From a checkpoint of a small mixture-of-experts model trained on Wikipedia.
Experts: 128 experts in each of 12 layers, 128 GELU neurons an expert, 3 picks a token, a softmax router.
Training: a variant of SOAP for the experts, 1829M tokens.
Below are experts of layer 6 (counted from 0) of a mixture-of-experts language model. Rows are named router (the router's row for the expert), up (a neuron's input weights, with its number), down (a neuron's output weights, with its number) and show model dimensions 0-63. Each number is 128 + 24 x the weight over its row's rms, rounded and kept within 0 to 255. Numbers have three digits each.
After each expert's rows: "comes before" lists some tokens at least twice as common just after its tokens as in all text. This comes from a sample of Wikipedia text that the model never trained on. Tokens count by the router's weight.

# expert 12
router:119104126146160153140156169108138127153143132165151145157147131147123114167193123121139162114102157140131108117093117103087102135139126153165102092147096122111132114073142121098090168101080145
up0:100113175122123079113121134129163147123147116146087121172144117144115142134105154146117145163120125125131130145176130116089154095141138128081151090162127134136124122098122153155103107128128151
down0:112081107124117110129122087127118142123090127129110145094107094111125131147149120123126119099086104086149117142108171075074165138112177089115158111126117131091110129157156158144114137126153126
up1:107087132158132100138149157146130151155144153112176110111128161114112144132149165124166191105069120137146095099150131158119131163154116121121110141134150160115162128135150137121079090120131108
down1:111118132135140157112117131131112111119107116022139148084134146142174155145090127138162149181112113096093100109147121134128114088136120096153098171114108129096114126145133163119126146097178095
up2:165157142127111103106125125123104165104147111138106120131101089119099140081145130126133144077184147104145115081137152124103138163127112117118137143116124178143150165118141063093105101119138123
down2:097136094141090143148150137117147145122130141091186110146149097135137131080181130136116135140125139128103170138167142078100112153178131183131118140131150119105151106162123144139120113157159157
up3:144138152162144094108175146169156113115159125149127029126140131122112096135100145122147121102096107113115118150164202148146138111157147118127089141123131178105099175155113142136145107098179122
down3:155136137119112126084148145064129128126155168103181146107110127143150056122145098108142124158132138153134129124117142117153119143117171143169149131192126142106126130116115164143131139184181111
up4:172095135122134163096135122138141122134130100118080113141149108108150099113102096105130131080082159136135110139157151118120102113109155126128086114123142128118150151092131128159144118147134133
down4:088140137128150148131121132091104103124125174144158122147102109150163131131159166130101141140138126143156182138093117140071084132127116144116089109144097134131125167072090129125140127086123172
up5:106102137124100119122151145146096110113109118095140133099116129133127100085117136164135179150111116174120143078187147093136153148131117120125144161134152170174164108131095148125106129107104096
down5:161132123166123084127130119153128097153110158131109147113134136145181081121130139151156127161131086118130122088114092115121157152173130110154153142161115157158126133093151133100138118149137132
up6:098148118120124069090120126158149160119105127126110142127139099122103151108099121142129102182113150144091156116107073166137123115136145139144127114108139157110103095094103169125140159156106153
down6:125150115102110154168099140123123121149144131144104117118140152075114136179107094157098147101111144137162131138128139144130131140088100102120152151113141132129099105144122090158133143123117120
comes before: " ", " —", " +", " MPC", " −", " ."

# expert 46
router:163152103159164164148146142113138110123130167150163132118100151141116122143158155082131144103122118098107107138181083093114098136107151091118078082133077115171116126145125112119097112118102076
up0:074137153126187130160100088143106119088104135071143110127140124080176154125133124106102100094114129124145141146151131164142090111157114130140171140126129132129136140166158152098156164114107109
down0:136131166176145099103095112118130108162094146107155112124102124127148191141122139114097153145111148118103120137115128110100124139085094188096100085109126161147171105091103163104098124137109157
up1:109130127094147137153130109120091140140127110150151124102110101120125136102126149143133121113131129127133116093191165119136131109127173162148185133075099146134097141119146118139124121122153132
down1:163106087113118125138121104137145105123123144137088152149111128132137108104114142123158124151122145139087125136100124153148118094114123155085118141146103121063146117131120164155107110119151108
up2:087133116109139141105107150148167118144139121077106114087115131113116132124118127109125167130122152070137159125109090140099137109099118108157148099098151111164149119106142159142110139144106107
down2:081133159094134119113088116172106115149123061120131092108077122172125148138106133162181104113127155132142201116120101107089122093125123096111134104113135149129131203151124111135127124135122106
up3:138091140112135125139083134145141126103177113122172108193150101136114148103128109115116134089175078078136130133106139133102085148123115119121151153184114097147109116125156094151102134133104144
down3:129109119102088124097113168098105102108158108131114135150128129105122116162152151118140117099125139138141112143173135126133126124093138061187100142150082132148122113112112094084095113109141147
up4:149142066111098079116142166127162092168154125124127155147112140087094116127151101150130144088137125146096094124160115125115159110155115103139132116132151137090104136150109126102134088156209110
down4:134079126147148154153104169160106112118127118166145113148119091154174088136125138130109119126161096125153104147157130122154093134132134141149115127139129136143139140123085099117129142128123125
up5:114163162137156137091124153130076100112123087070146122115153128141174096141166134116111134103193083107105128146129128106162164105152117126122160105119137126076106133169052144133151092175142138
down5:106122106077081090194135081163137163123136171117152129116119127128121127132154168131115121095114145129150123098160113124121094174128116135120120160160102144157101098132105144123102117150147127
up6:125092145114146092117089127105105103129142142104117094136134165116131098116141133127131102141110135149094153123168105113127121130088121128100137119106155159162108101138112110150121150143132129
down6:158083117144124129129140141158138120172133132147113119090118097176087110173147140109094165122085083105123120180134111108109121129110087098160170182139135160145150145165082124117107087147147138
comes before: ",", "\n", " (", " |", " –", " =\n\n"

# expert 74
router:146131080166162146172165149138155123122077130148148094151131130129138127155107152141128157109082136138166119126115150109120170140111119135133134103146135099107124097119130104117111165128115133
up0:102135096138089086100149095144102100108181116112120109106112128119164114099128122147101153148096157127131117122095134144156114138160150188157143115144161180140073128112146117186137160123124106
down0:120100144160127109134128131118131140099135129117119130160099108077108094124118122145170141111129091143127151146139152162098104057132147097164118145112174130156127144130147113124108130101124127
up1:116075133136113077109128143106197089125139118134166072129132163119115119124178132104143121158149115094153163157099175144152116143119111141088163085094099138108129117146100079176139173176143102
down1:068152103105116136108155141142146129128173084107134122152138150152156067144124142179149151094102105103130133096111026147156109134110139125095121166099114128140145117099116126126151132100078074
up2:105130141146164080145136092137144136130139131126131149123081137119077116122117115112127099163180133126117141097107112142142138149154128086135126133120108111097099157137134173163124143138127124
down2:143134144131134139152136169134101124156182178126128154128173082144110123111114147113137138105143117123122113178151147133108134151151155104109099095144094113134151103167130152114090138113131160
up3:150107094087143091154082152106138114106125107090142173159155129136141139145118109113101123145133099129115145146116141158150158072127139132155099149138139122100124130103107144146103158115134151
down3:080125116116133126087110108134131158174130095175138089151127128133111121150141119078123127132076164156123130114153142115135144094169119104059106090146095136158132133132127109147106144165120116
up4:090128123152132151151103117146126108111146147111131130136112112152090112138111125168188120138157086160118090156117166130167125064090111122150175096134119129173107169112137129117150139104141139
down4:122151150109133164125123148173161104143109104063143147095110096107140115120101108109171134100137131101123182138128115137097143132142142095121135114123124109136111068129138136120152138135150151
up5:113111108173141132115075099164119128143153119067190150103137102126153127097121125122137113150127138147102145132172171122120080099163108111111150131151083118109136161147127135146170113139129103
down5:147107112081172111090170103115147119090124102132128139190165129153138171104156135125129164135111157103104098118148093083110136164134141128131180108103147113127170112098160117149134113135107080
up6:108147144152131099162161094103120129099172099093157086119109055124141157113116125144133165101105189138090121122180111136100138129106089108086125136147112098098128132131128119188175127111114137
down6:150130153172127129122126138140200046133154130173138155098125160102151095117117116083143133113141136153141121125093128103136149089120101095147128115122143129131118145066102160128112116126144129
comes before: " |", "–", ";", ".", " |\n", " ("

# expert 21
router:151139143146180129159116150116103105113134135143133110133139135113078114128133130131150147111157139137126111092140104114127108156176092128161111084183126133146113126100104156163156145138103094
up0:094133143145153107139128140119100154106142151117135133131110150133161122114127153115096113116135139097132115159105093176134136104132108157125097115128139148127100131132110132143139126146142115
down0:120142129103095095058125102079105117123174119071116100129111143134155097164129106131162139146103099077108124138132180142143155102134161122195133122147107129133113118098139148108137108106121122
up1:128136163103136133126129107125131102129097132128111154109103143128161110145172160095112152129155100149138138137130112124123112136113097116112107145110114158144118114116153130127080148123089122
down1:145122143134121130104128128152089127097136142141135108098157138120135099166117129130135116100132144088129154156095175153141118072169113163144133121122149121112114124104066156110139149103137094
up2:136140134103100133126110159140116163118138101124141105161153119133141107147141120132148109159138127134121139092133137113146140098124154100149119149152094100129103099112135164097113138140104102
down2:098117140145150147119109194110135110100111109151152112160127145121113132082137095132139124118082092143079153099133080147105120159187086137100103107105102212116120138101157147124150121116110132
up3:134141130115161151115119081097126126151106151133119102077145143104176132125128128154136118097161147130135171151150097160090128120119127090142136120113102108126108116160078145147125100150143123
down3:095136099087127162103099110152136141122144095119136167124092135116152126115186094113143125126140131086143098164126138149118124155090127174171122141160136136131101118099152167148104140128118152
up4:119146104125115115140167144123137147178110106144130152105119156105138096142125133115105132126107150114146108136147118143120135151120090145152169133104166116141169186149100102118118103107147122
down4:109157155103132112108130151132120124153112096109110097153161125201156156092114176137155098147126121095137151137142146145121107103102110090115113099131141121136123120119112161101127129149129116
up5:145113173116107120114105120118103118102121107121086140113149117120186116115125109120177130102114089142124117150132116162096127162140123153147131149166103154138078120146139125132112164108126102
down5:148136164158115134142099119078132130080130150127112119115137132129091085164143133092179126129154121130112093115122185113085117149124102115105070141100139153112153106099102119131158101116167132
up6:160105126155123061125173113097101080114162158131150142153137093148105128185146116118116168127109157124128118112136148123138090118109174133134093145164137158156138167109133120119138112130145125
down6:130117139117120165106107094166123120106126158114125104100124138118121132175119095154130113080147142129121098112139109122107159094086116126099111120113141124156083079114133130138121133118106137
comes before: " ", " (", " —", " \"", " Apps", " –"

# expert 99
router:154154158133160135083118142105154123175117143172137119115149155107152138160151177087149133118095124132140077125117091101112129125120117165132084125129155132127138112161149180108125136116157104
up0:106142122153117142101114133159149124118140129107108091126160108115102127122130154111129099114120134127131152108144159145100105149132141091121103111144116169144144116150145126159159134102151171
down0:171126117109131153091132151146113133129126101091151110152140134101136096134117129147119100148129127156157083136123092096152105128086166103118118109128170120122133145099141128115087125139145132
up1:115127099064130109119105077130126108118146161151118162111131088109135155105110116144146090129113129112141152134121114108118083100112163167127120113131090128120124093129141133126134149134143114
down1:124098134102115159145144131107137135130079138122123132143127116107112168137121216134107114147172133106111083121170149116146128141104126134095105122142092106112089121137112087155154125161143168
up2:109139121092132083111117155140127126122153146140135122140118137125109116126119053116108092147097143149154134146123122127126095105157090152112123147104098127087167138103075118100115128102170134
down2:144112158134116120083147152119133138088128164104113134124128148152081159112116143155118143150109139155115128169104153173147101110117160111114142130120176137089107106105102124132144118142119148
up3:071097125134153053118130138129137152160113134112104117118178136159167148092085105113116116156114140144115174139160102127149142099094092153177141153122168137084087154096121128165111149089147093
down3:130093122151087103106151144166118158122109102118128155107138161144102137100114115134161112122106096087099153140123163110086145140124097138157130128117135146101144119134149167130119123155124114
up4:141120107159097146156123116166139146115117114104142138096152159116108122101137105091141127159093146110132100119113105106147127117122105101092172172121106148147176106087117124140105130123125145
down4:096120121124082137121090119073127093137098109141135096160144122100142121160105092125151078138150134100125174155146168144121151065135148084132126126159107132117132140139110138132134130099135127
up5:122163127119136128133148093125153088084090149139096088140074074146132085148106113128160151119114110111160136147137152115107135111143134113110102131116126118140117108105094178150116162119089170
down5:088139173127118135148137104129109125168118119140114140109121094094111131146116149119154113055114129103114108149164100114134141134133107129090143079135128136147126131114113120101127130103103119
up6:133114116123095058137083073180125068090174151117129103093119146134073122095072143144147141117136120148088134133130119087157105134123103186116092183140085129163120119141119146131102120158113149
down6:130159098121111145122080120117136168122108138069125113151192089136124162140146122131177121113138151136115121119142133146162104160146111108155118110160112143155140162144139136161139131166119116
comes before: ",", " and", ".", "\n", ".\n\n", " in"

# expert 118
router:129144107124112157125147093165157148118116140140165111125136113126153157162125154096142141083126110163130088111156104124120122138131156090154161183157142125114136173131102141150122145111150136
up0:142100119112114137079152107116106114161130154143115137144073152102164073112123142127150130132112085062144098147097119122063151147105082151137147134108128123181148155118083111135085101161148155
down0:141147126110103115076160116164061105104106139116141088122094114123137062158126137149129151158153139122117133139113112125078143107131117119113133102128161106126136162144137124141152119095170155
up1:133137144138096125105123104163124143129164139078096126116096162134149105139132112127121138124125103174121146119119149143145163132126147127125151135110068106126141160127152123156154116121138139
down1:126101087133159123101107157119081130101134078164124141148121096137143148142139112103118178140127115171156164155164118107120112160168125098140151135098125121136141125139105120106124128080164149
up2:099129143107122148084127110084149108158141088071120140119125120155159099115155140138140138113148136170125161085104133120115117072111114140155140137118145122146124127137153107154115134145083122
down2:137115096121163152149169130171164130162172129137145151121115123112118153127130124128105106108111096162141101136142105119158091146131111119088162140109151150159115132100102135103119097136115128
up3:117121160165109076096145131118157143145130142130150161082125079088113165146170107155115084164162137100143125140181126129105110113135168114101131101154139139096161143133139110066111102128116162
down3:152094129147104127106118136133132142157094151134164097150128126163120108149135127160153131158149127133096136121082093110126120129128121130149155144173143093133157166100103127126153119116114155
up4:112098102131148115111096153113164081111134113099141123136133114181139119148121125117167084159166100159144138106146125136150109116102106099139136139149109085100142114081148096165150096102084150
down4:114144125109162117110146137158103149135189091143103119126126119127098149119138113138142164134110120157142137101143093065111141114161110092077179127141154158092157122116161123123115159165105145
up5:114170144107130149131114104115181143138098142130116127075121107205105124144135130082119088151123105128118149085135147149162115153167129106115112111124128146146131160115113145159119086070091186
down5:144060114099124169130145127085132108117103137144148144145137169163149127118119133163069154148149129096112134165131093126156135141142166131118084092134125145091140131108141097087101074126114154
up6:127151084092127170105112126137109085149158136148142089162091132131154118130159117097176135159111129139115141122138123096106170156138103109142105097128132077115116110120126145140066138161118081
down6:167137146140176106123124130149111135110098133098160124118136181113168155100099167145106125124162114151142118119114094132115143114132167136117168123147142144125158107143082133110164143111131153
comes before: " |", "–", ".", "th", "0", ","

# expert 123
router:154126128124132148131141128166104112182147126126140131157131135093106128153135113111150160111156132168117110097102145093162148137120114114123100098101100117148169116125133151146162116121097117
up0:098138162134137080100112086164105110121125108129153148131075113153081113085125135137130130166121119137158148110129145134090171123121099135154121156134059103144150148162158182129149102112120149
down0:130125114144101132139118129154172122116109140104120158097166088076133110105121131117175107140100153146180078112123136153136115121164107096134134103139151156142126097116138122111125064160169119
up1:096147123078107140112070151173145110148121128089064143154101144118097146132102118127096168076131152139151157131125127125142114137145131127139098122131191167123136140128120138139133104112120105
down1:153116110076145110133143151113135086147142115098125123108116124071131140147109109150133139133135140121163126113139157042118151111140162145132116130150091130102137123118103136141143170118182143
up2:092148110105137109140081165142150142097132101115111085063131108141155119108093102155168114153129100083112152110166123131121103152132137164132138126130077154104140109166108143134132122087119126
down2:091138133124123123104167145105148151159138105143154114177141109129128123128159137131114126077173103142128112169134128152100132104127075093133131125111152131094174105073075143092080128116110106
up3:140133151126143117101151088146139085127144093110123110119121099170111147120117147145122106169128140118135090156099167148118151182089129140124139126133149156126139107134112108151123161101124145
down3:136100123111159105164131099119145141166150131134151136114144120115115125098125120106130095175126157152180096162138172130101097081137099131115080161126144071144076140103131121136119115132179144
up4:132096122107120105125189164128129109128154131168153129133107126138109096126159130128088148102142162185130123127173181161109162110102119142124150135156141132093146135117139107156180093087162138
down4:135100130141102159119162127135171125146146113112139123082136102136121106114147095127120093139118145128101130132091129107135134121127085118143176146110154116145131134114155134138140111101091097
up5:149129138161092143123177092137101122116164137113136099168123146150182138095103171094141103164118169135126133166152131149134098157129109123104140155122161119094100115154114091141130106108118098
down5:130109108093119142101116152074155144124135145154108098089127153119119110114161126146154153135125110109116092095131147145138122147124119141149079140118110143143142116112102155104137115116093121
up6:139130113126154138101130134103120129142139116134090165087111125103099131159150123136144137135146115149111122136132125146114140116138150116093079132102100111124087123098086129099110146130151104
down6:126155153105101126159116102144063140165122126137128168109175130123131125131114146119093071130144114131136164140132143096152123094123162131083131117091154174155151111115118128109119133105146140
comes before: " ", " L", " ·", " W", " Pan", " Nominated"

# expert 34
router:136151148166164154168100144115140146115080137155115126093112152145158108115175144096154156101116135106141067116116085123097161151120152136140145087101132114140108098121163125102107163124134108
up0:091119123126097164170108097118138119101124144121080118139114092156084105118134108101120119151164083100133122124095111121122152097147139147131193162105098109130114098099150151083114105111114159
down0:124127151150129114166149144128175147085123092130149151100103089108135155109130131156148122136115125149109133089104109107123132170147156087142159128147151118122169182089111152131139117118118165
up1:182128118111081088167137129130136145105107135108058128109103152160061151136146093089124132125110105141123135108123142131104181114155118151100113113095158143084123110134136111146159123157134153
down1:088163116163150079141117145157106065137155140141117098124151162129094121131144140106086181161131138143137169147109083165130170126136129116131154101157089182135136183117123126118126109127139105
up2:131145121119127064152123119077111125165151157131130154121141109134189185105112149106137184130050073154137148137142124122111142117111121132125109119126114184145116119146095122104123096141157141
down2:126120148118120120184120132141122148092155105129106120134118148113163160078145112119107114127138147153154107143149144129173136102083161130071128126152102130119127093126138127102101132129088086
up3:100091125150128133142122129125126132113133107115156125110083104124127154113109110128158138124157118096109124146149152113121102145127156128116115128181117074130147127132163129094107134069140128
down3:118152105157122165117145160097110128149135105132156100161126138130127154107113094078092084093161143139116095151095139104108169139092141131128136108150166102147116116103125111175136127116121090
up4:122127121100118141147144139094093128103111132150131110144086128077164133111158114136126135122108141105161135128136128127133176110096102105170158139119112132163130135139141136151122121144146111
down4:128122168137116156101151116103109088134151163172119092152137109101095138152139141112115147124151148151182141145123148100138148115118184181132075111100130129112153135104101146145100184126111127
up5:138121119159126113114149079123120096140101179127124115167151139118122164120114155119095050054098142141125126139139128143150122114123090155113164087109104154108109118179091129099137104141149146
down5:151151102154161128130145108161131124163128133129118157138131160114135138143134135144134109139099120163116096139090108078193149103116171093094146119124123149124071142147114153111142083150110137
up6:143113141133096121131085128125131159083146124089098112130112143144143176192135118111114154122127141160158108094160140138161135159126094104109099134099157154110116149068144105126122149093106107
down6:143080117139142133183157140129128138119117150087166108115146102155153119085148131151147119135112149132129103139126114164161086160129152146115116113093149128140145134095136096157148120076101114
comes before: "|", "-", "|---|---|---|---|---|---|\n", "|---|---|---|---|\n", "|---|---|---|---|---|\n", "|---|---|---|\n"

# expert 48
router:140113116140138138114137134115114095170102131130128113094142129108164164116110161111154117185109110108123118102113127110139131183130121136077156143111103131127120155143155156153147143161143123
up0:117170119119109141125152132114106124135155109178095087138148148124120112145122143097113084111107121104109130157122123143156130098120157142147135130155158140133089117105118104127165119176171157
down0:160109114109133102119114168114142090128147167150107168084100117135146093159110136143133133133075124105129138162151089140124114124141139134097153100105120109112106090110164141185138147154127105
up1:140124098114097120129141150117131152143155108124100112140145095100147161141142143150106119142132131148137134110155122098132131113126119118128117133098144127064150136079136136160131110185122152
down1:131158108167158151118098120131126118150105121122158117126091159160182124124083179080142161139089095088124090109129111156130132150126107166126118136097139108128141144169137129112129115096117117
up2:127122143050096151159123102083153126156134094125138153146099107107137085119147154151106113163132138132123173115131122119150148125138091115125098113107135129101096116107130128100141162153142147
down2:142115145120146127092149117147104117093136169120084145106132183134156156137150117143112117103116148134138120089188107173159132150171146123113133106159108124116186108131121099134138119181136139
up3:130130115111138146127116128129138130109138147135158123091088149159142153158132099123123165098149141106144131170125116179163172144099112111147110133141077116125132164134127108073115147153138093
down3:132113146120125140130127100120185145112118135156111111141120095132120089109106171098134121143136114137104164133177120096097116106147133175124158100130142150156094107117135149159119074123102154
up4:110134122080141127130102176112095163135140188090121142127120146151139110079114109125125106101146129126125170113120137117133097169061124155126102082105149075150132129124136094099152139134134132
down4:124106105093135167161097132105088172138132163157157117113128120103120140128126120079146084136111151108137141123104120088115135146118121128099143136131113143084156169138138148112113128109129125
up5:127134141113131143119141135162088144115095172121105118123134092119104138089119066133143129128140122159128140136110123134078124112082139130174110122128128134116166100152141107160089157137097078
down5:150143121103121126080166126141111137146112162151163135174167159099122127157174113128128149107140146168127109116120130156100113111122182079143104099113183140102149153123119176121116127113140130
up6:105126135133098079135170141105098095144124166122135153116126148131143132103161108159124090137124129120183144101133107120130118134102144118114163085151114119137142141093148131111171130163143086
down6:129146098084152148129141123155153126110169123091127142104092124106137151108116109081080132099110145138151119137113156128100150137192103156105145083142122133091143138144091121119095133121115133
comes before: " the", " a", " to", " in", " his", " that"

# expert 58
router:152121135141138141120164144148112154109138121142159097114161145116102080152126115160150161104145103101167117097094153172095148165129148154170108147097110130086152159115128132162084156122110119
up0:162115154076117125137088162113108154107110102144139135103144128112200128109145148115155133118102111141151109111158100136156114140127142163172148120131131176141104109111091161147191117150112119
down0:087137153146117073117109118097124111113146127146122182158140109148154128126114109099143151141134137161115102138125170165134142074118148141103123131109082103158098144132121102125141122136149148
up1:132117082129152135142100132112189109115115147137089137116146096144124127125121073147139131149119117148163161136101173158111139102136122140118110148142175138105101128155131127154183093131143116
down1:117126140149145102129091133166147151105157155116100145132112151135110160118114162142119122139132153145140162120116138142160153133077141072152149124126142110141118147184178127134122144114158119
up2:172113152114107132143120093143118086100112137148093154132141121145144092128143135113078133156110127129133145078123142165149147115166096110130137058175159121137100142120113107139177127145101120
down2:116121091122128131117114104111136153089133109096095123138131123121095129118132129100152101067146140134111086113111112067161113118104108094144138147117118137102106091189141114167137127068125143
up3:102137135152146134101163104110113111120122132117120140189174135116154109139148138107102129136090127166135111093112120159144111136144156144072105109157139140137111165114129137118115108114112132
down3:152144103134140121113108085069139087129153159152100097089069159123128111140125113153138102106118153157156112162133107177117125160151081132125148119081092109143136063123102121117139166116126108
up4:117159151106115123154155134153165159118129092142117100161128105137090145104082106186119127129133115160123103148080121090114152125163138151112114152124102132154113165123158148121115136112126152
down4:134142158118063124139102144141149151132100155149174174139150095081136137072138136114170114138141134174099127149147123149147097178138093123130108106117125145073159146118097118115149148129178089
up5:135108184129118162111130107137164080127121151140107112139124123155143123135127122150078127124124111129148159111136172153154132091150132153128103125084132128143147124147154141075099102115134101
down5:125101087143101149108105128149113141139093129080153156114151163087157132159138165126151163106142132136130133142163138119086082144113145068134098126134129158109158122135095142160153121169110134
up6:159126108098151131124098148134169170158113117111085117145137147070135139127125124116106137066146098148087122170104093123130138115133133132097138106098096142144131136146109122126162159120130111
down6:133092129125127176132109127115089141110196108128167153111076112111066119136106125102117141113146147104136106179158126130103121128172180138093130131128119098126118129154135118119152130128093142
comes before: " ", " |", " \"", " Republican", " Democratic", " MF"

# expert 122
router:170170122098134137093111101118100126159146131131114133153184091075151123119129156161158134167108134144107097128113132114100116126111132109112158134128120116135158134142128158134113123154155123
up0:134137101111117127118101099100130112112143135142132202143103103152121145138078112110109165127129147103100132118154117130162100147101128117136143137161114139111174134177107132111175174135150121
down0:099102171131111107158112123146105166149131127176143139086155134119082144172127129161129157157143123177141128159097122092151117170108145154128141119109128131148139115112145132185135098148144132
up1:131120138087121153109110102138131126093118133137108110178164110132115117088095138142126142111123141129168171114143116131104095073152111132146126086116093124111123117163106139136093120142125122
down1:146126122182137154151106128124153107174119089130134129104098141148108108122086124125097103123192093141145127157128085129140180188108160137133160154144113150111099153115148130142150106126145132
up2:139141169037071131134095101102125140156149134178146142147105149097118138121124122138143141136168121126129113144123111158161134124121103129160101112115080120108100114171142135142123123115085153
down2:131149168147208108141150134156144127103161095114111098133151094101142116121106120147148132151157140151148115147133101123116178111120084143126113119157158150113148139148132175134118130107114079
up3:126093144099149152124108088148132100149132150155126138129161137160146132108165134122162102137109188134142117144105096131121158092158124114139100129125088131105101147134108108179098102139149094
down3:123107156127136112137068094053156155153092155147117083098166132129143101122125119138119142100131102135138150078113099169135128134128133146173127146143152139156119164151121139154103146109108126
up4:188133158119156081150131123096113107131126137182132095142131152109160191133156106097127172121148139110148103134128141159141138081088164184124107142155078175116147154138111121121130116121129147
down4:139120105129116132116099133157115088110129132177109129143139115098136176111088133158183133139109140165109144093139129153109089104135117070109159135120152152145118139151141174122101111162160070
up5:159116121128102079118145170162155091137166133151156099134141105096111145111110117101112122139086149120125126114127134143140089128121189081126137111088193121133118126149125137108120128121166153
down5:135114153140114114111144153109110113125128118128145149127142140116120161136178159181170147113137138137107135178130159116108158165095154105176119103112121123136107118093122096114125161116138082
up6:119133108165065103145114117129099170096174089148129130129104113148122093138133115121149124161117140144159139108124137121136135137095085142119133149112137140117139091142145064124102138103118128
down6:141143094107135137130106115138148111139082130108128121083121126119170145099122099090128169133084154116153121140123106147167142117194092182147135136127127146123158139143108150106168105077081171
comes before: " by", " in", " to", " on", " as", " from"

# expert 78
router:151149122143137128151150133153161149101137161119163105132121121159122098182077111113165159142115112148081108119149099164111132127137157123152118149147168110137176092110081102167132161144143114
up0:147161163125107110110157176128098133133121102117143131177115130150060128098145121145122148123127149131130130156172149095143164111071178112126140103153096152123149123117131106133081148153130099
down0:113139127129154156157175129157112143126147151126130146128117131114084090152112146105115094111121105150148164132096115131082155139122161124111137156114126159149124127155112135140144152104133132
up1:097135076140147161095112147120143074190101098130141148110114128109119114138130162132146086151132126125161168090082133142102150157118115094099090103105145155153086134097149157154118122109137146
down1:177113132100082119162171119174113140115121139134102124102077096095177135165051143119089167153100124117091150083112103136159132107142159077112080092139158144150146116164101121100126134130122121
up2:147083131120121103130149136111142107156144116142096110161101110122105085108111082104162127095116153102111145145119160127113176085125177078189133111114108103086129133125114151134151140164116135
down2:129139162101105143151139144131180166185141113126165142131092141138150131119130147113100087131125120114135099131154088127155082154137136113155174163164144128139159093149143162107146151120116101
up3:099134126107094091092138147105120118130134122131125114107122126136141150144144123121170133103100170123115148108144148150117113172133125171148092133182102124147135128131142116148182138146140113
down3:111150157126159118109124107134088101134138122130119103110120138142108091109149132117174126098147124113161107154153087137121133075065130127113111096122177117103112117144123112147123147124104111
up4:143152111136168099127151124128133142149101098106147125117092119126139148125124143145118079137159094133083159137104129149161112133093101119121128153138170148128132135112117142096130122112179177
down4:157115116103091116159108116114133126125134122124139123132121132157134117136164137152139123133125104132135160131121080116093121152129096148124118171125115118135129159145137121112114130144088146
up5:120080115116122128164120130120118121162081128065185172144164111151127109120192181187149131117119085174081120169129164128126126132157108121139156114146139098174111135119134131118123088153146177
down5:131096150138119136143151095174134157093127135146126116127107121160101139133089135093109151082176159138132107136149124107132111156133076132108120105135133147160165114152104165140148132156143143
up6:129096156137115141112151115107149125089129127106142099101105130140158128165158127115184106190115107135136133090118137138109081123146107054140103118127114129156121142163140126146122116141123092
down6:143151144115155126071129148163091091125150141104133102141160115127160178101094111108112154111115158124110097111110076152119146154131111144122122166127114141126113145123096176126126068116147125
comes before: " |", ".", "–", " |\n", ";", ","

# expert 62
router:168132161133168140136112145123164134093109154144127123118148167161112145156141169143158140106112166146126087147104108126118093148191137166178153125138135151102079111098100098150107135168111086
up0:122132126157123113152165155115150149135100132106138137136196154134109100089130134128083103139114105121088155175134151162153125162106075119116138095077116140141157122119126121142099143116150105
down0:097102133096156118133124151099125105096136142110124055114157089052145117165130083138165117112114141105138155119133108118103158113190130126104123093154132123162121163141191130091134131169141129
up1:131133123112128079132128129125116117074122126063123156142130075142137173128166132137143131125101160101131084092116108124132086089123137093132130129105136146111148122143089139130143154157126116
down1:141146113162086162133111141179123176150153113127125055110157069122164126171131124148113103085144124148133099088120114105135133157105124130137128129132120157173137143107141170104091105095099149
up2:179124137107125103146099142077100123095106112116110116149089154099119157120146119178126160102139141118120113161095108138126113122130178129101124157101150148166140142110103111108092164126117133
down2:116137154117114118120130117133128114146124166158148159109135145145145145128157128185128141090136117146144108154141133096149085127130165060112125137139128132118129101113119118146123148092107099
up3:141123158093125156127130111111105103119118161089090120139117132089171087129097097110112121108100181153125090126143160161110140166131125099137116101076183148105156156130115135174160109120141141
down3:128171165112171154117172136116099114134151105126110132126108106114177163119132150129129095158140074121120162112126130138110118156106102158133181125148136077128123132118111149115119144129137153
up4:167125110103134093135130143175137115106138161138114091084118099142087165115146133092125146145151123126115106123099116107127133105109154149113127100114124144120140159190120140104118142125091138
down4:137138149137126117105146113120147147105119133163107147114125142189103139140123165199134069139123134135084156169125103139086135145138124125121123133159097144149132132150120129194105141115173141
up5:128137165116179129119074092087135084114104113143129114170105142105120111126095133107123140151085134169119121145146126140127113148138130111110130158147149151165155154117104157127101108108091131
down5:108097145157099115101153154163123101151140150110119111088113150107170114136146108120126142115153147148125146173104091128124144145148162094074095142120154149085137136140155171118108097171129109
up6:159109133130105067087111137145116100142131123111089113123120101136158122151140134178146163100125141151166148157120111125132143128155141123139096113115127136152089119147147143151116131103136134
down6:094178098149157135130077105116160114078173163095126144153138131172139126108115110106106149140176101142112106132122153148093087091137139159136114138117093148136095163142143130139106125085118111
comes before: " ", ".", "%", "0", " were", " population"